config = dict(
    n_layer=9,
    experts_per_token=6,
    activation='swiglu',
    moe_layers=[0, 2, 4, 6, 8],
    normalize_top_k=False,
    vocab_size=32768,
    norm='rmsnorm',
    norm_eps=1e-06,
    tie_embeddings=False,
    lr=0.00764,
    beta1=0.93,
    grad_clip=0.5,
    seq_len=512,
)
Below are experts of layer 2 (counted from 0) of a mixture-of-experts language model. Rows are named router (the router's row for the expert), down (a neuron's output weights, with its number) and show model dimensions 128-191. Each number is 128 + 32 x the weight over its row's rms, rounded and kept within 0 to 255. Numbers have three digits each.
Before each expert's rows: a language model's description of what the expert responds to. This comes from a sample of Wikipedia text that the model never trained on.

# expert 33
It responds to: Bare space tokens and capital initials in number-filled table cells, such as goal tallies and scoresheets, usually just before a digit.
router:097072090145147118160113101137196141112167124146120133157133123149160081145132153094033104067110173153168188126152133116171163121087139130135135148132159080129131150106114121105171141192118127
down0:169154135114148146116116160150142102140101117161097114124136143104174173168082100140174103138150114103161137137112140102133085089120184094117095125093091099156101127124101067128149104153104044
down1:117127128132148116141106109150152158085090124129134086119126141190125107122075077132133179125096068124133105148223155127154168118111126155106114119126127108141084114125121165105099113133109130
down2:138104152102124093158077148104115101155115157105134115110128112160106103132146166156110079168012066129134171186069106123100096109117085131161122141162055166074146149171111151110120174086104126
down3:105182079167126096085137138064127126088147189159126189111140139164123063134088136148135125149150131117107087168085103084147103067127098141171155135088103095104131204087122128138062084087167109
down4:084091134103114126104137130102127179092172103062121108095099144138129140119157161130115127175139135136117102128101159164069129082125136093131144102137110125167110090091073048131166126150092152
down5:149149118063129094068106133108073097083120115096151199165075155174150074126155110157142143121117143148155088124175177110147151106104090146172085135125042096140114195142138121202181100097128061
down6:095102172127067129130129099126053173094114147105134201133153128138114125119107167133161118119107119173164153121058147108134170084128108132144129112141119166142145078114152162131108109085178087
down7:135085149131116124116135163114095093153163101127131091142059116134100138131112137146105137149085061110104181138131168120092174070103090128107141129086098166048093099175136181079111112109090066
down8:137075129083137154083168149155076159148117152131168088123135153166096115114110105116148091113110167133169166129103178117093133125117150135105174100123081104106089198141126158143111148194115112
down9:117117181114129109112114173072135113091109219152068152122110152140111084101106093106124106111080166146190155065141118171140122145167097106171134133169165124062066135138156118124093110171093133
down10:164146113149088124098154136148093212184152129130100064140144075133112136113174113083137175162103121134130107164151194105193134144125129110103080129149198101131149114126149136169055132147103039
down11:123115170098149091074106096191144145091068158123074110115119119161107070154142104106129102052115136100223115137169090184126163140133096176122144114122113144148119107103106138114167169085156129
down12:143140111126108109126144166161084154201119143089153162110168112134090109174174180100150079119137115053207155129143131110064140122168107138176108148134113128120077133142159090079096114088109116

# expert 28
It responds to: Technical words, single letters and digits in codes, units and designations, especially "radio" and "TV" before station, plus mm, kN, km.
router:116100134114130131070119129166132131147123150102092151170105079181117126131155091128057083125111130109100077111102119087112141126101118128109150123142123122110147166076147169102077090175099129
down0:060126094140171102166087135058165209086154158184120137124153128108101062145145122071109164150123126183068131146073123136130147156153120120125158179143092149114143108121115121166141078126114144
down1:158202106131113140134127171175103148165106155141104142131101134083133123095139057095076115163102108109137158131148155114123092178102122083161039084152152164085197110085127096081189072141056121
down2:151167093086152132175146101138154170138187126137142086166139133153083115146099119117135080137116150105141142127133124082176095135178166099124210175125154124153095096120070106119197125166146153
down3:136095160147167111166198112122163139140156126086160105133167086078100175115113086106135137099056165105145122140149147174108101148113112121107142086109156141112100155085134106134162062078149150
down4:094099104139159135111153145072210089087170143045130130155174134104110122067132105200080100163156123153136103084147122147143138147114067152104150112145120169073101154120129108108116084169086138
down5:101131082099145172114166144140107156160119054162091153108091092089116107116150156093074085107156122148098155126136133038109085132129150138140175110131160190095149141122157139118137145147084126
down6:121158093118133097124133140132163173090108101137155111131166124140111151065097085128126184099163067220156172101136140109126164139075145159145124097063138121130123088093123090124127133090098077
down7:168084148153102120074150134193102150118123184148166133123137134178101128090137150160168082095097112144130087104057156097109120144178099099157085173145129127109074136117116122108138082086184065
down8:086121168151106126135132148140165108102161164099117102136142167127098077119102135175119135172157092111147118137089172132167158116133128114061156084136133141111114126133157156155186154165157094
down9:163148130120128144137141143157043151198139163163113106193169106103119126098131140111123142113108155121119201145071122051124178066183066153163153134174109090153157155148125134108088099118109115
down10:163128136119124120134072174168126171088166154112124125125096163179164170148140182145166102178184123086113121157101045175110139146076141105097095080159133120060135138155124123129122070144120083
down11:177152093191140123122117095135140117062132128174137121069096169100125156131102082133169086136109133149088125156124090046109142098129096109101060183157113128101123115185107160086182108157116125
down12:168123118131143195025102114158134167117119093156184104115115160148114121158130120153144111061097153065106102126141150128084095140195148123060088143136096214127156140150137113160099139140118118

# expert 0
It responds to: Opening capital letters and first pieces of Slavic, Eastern European and other foreign names and words, such as Ps(zczew), Sk, Č, Kam(lani).
router:088112138126171168148108152115209145140168085123102156109178100117166134143127123185076141096114168103151155168135116146060107174122161091165103085105164187109146130142102128124094104197139165
down0:117127153089139110161119145132076125185117172095116100089187080123135108103081141097136133168143136135097113143125085162151092174123125149124190107120124131087172138129159116106123127172109130
down1:065103134140102144158105129121084094089142133134059119117160161100158179154172127154078167126068113183115125119156112078136099152092125119095146098130183116137070180175142143201161149119128131
down2:127113168142075150099168164145177182089136151089101065090119141149105155103067153183135176133181191125155094133085135132081107125142105134096146135130145145052109129120109122109085102078165134
down3:167165102130094095107195159089109132114091124148140147154134120101142152157133115165098145104112123152127103135141139130111104142070140079053201101101135181174186075205139100134147127097103147
down4:141097126146072155105134095141154145091139130153126132102132150178128173154134090090155170122117098154094113164124140123076135127153103174130140124145127202128135115132125148130134184156070153
down5:041113167124152165160138108105136155142153101096119110112091144099166088138167096100114210112156117113121078155115149077078154178176094158128130119140119150060074149158091085149110246114149132
down6:093132165153156120132131047092136154111065169115144085112091076090110122129116093111130162177170076144175145118121114207155078115131121131148143106096158172143134181140093090130187082147059086
down7:099114155127126095155105141144144150148141141151110153171110078134117095066128124134138102109108115091079034111197163120140119162197157135096090087166087118128056098096146068175131131110108081
down8:108120098139123086147174135136138113140146149124114140094106133124117132051180105114078118148155094122129091180092084135145162139099097113101118093124133120115118171070109187122122120117200136
down9:157132165132131164098148163138071135093135149083179117111034181170133148134126108105090100118144101184094140101164049095146092131099160105080162070170107127087176134165137132157167151138190080
down10:140133148081112128129092125162032117127102131192165132164128115122111073097116114130113120166095170083193126092143126127093139154082133119164150175086130121154122154105079117089115133100168185
down11:057160143097127161128155133168114157107165124103142192153145144131166151169104085165129145144180135163086129110140120085073145155159071125077145096124114172119137155184111077179150093170128112
down12:118129122137161137095128182121116164159157101164143161132186163190138139139110144172129112123231155118160117127185164174144189118132111129127121144136175081176064164158081114116124144150174142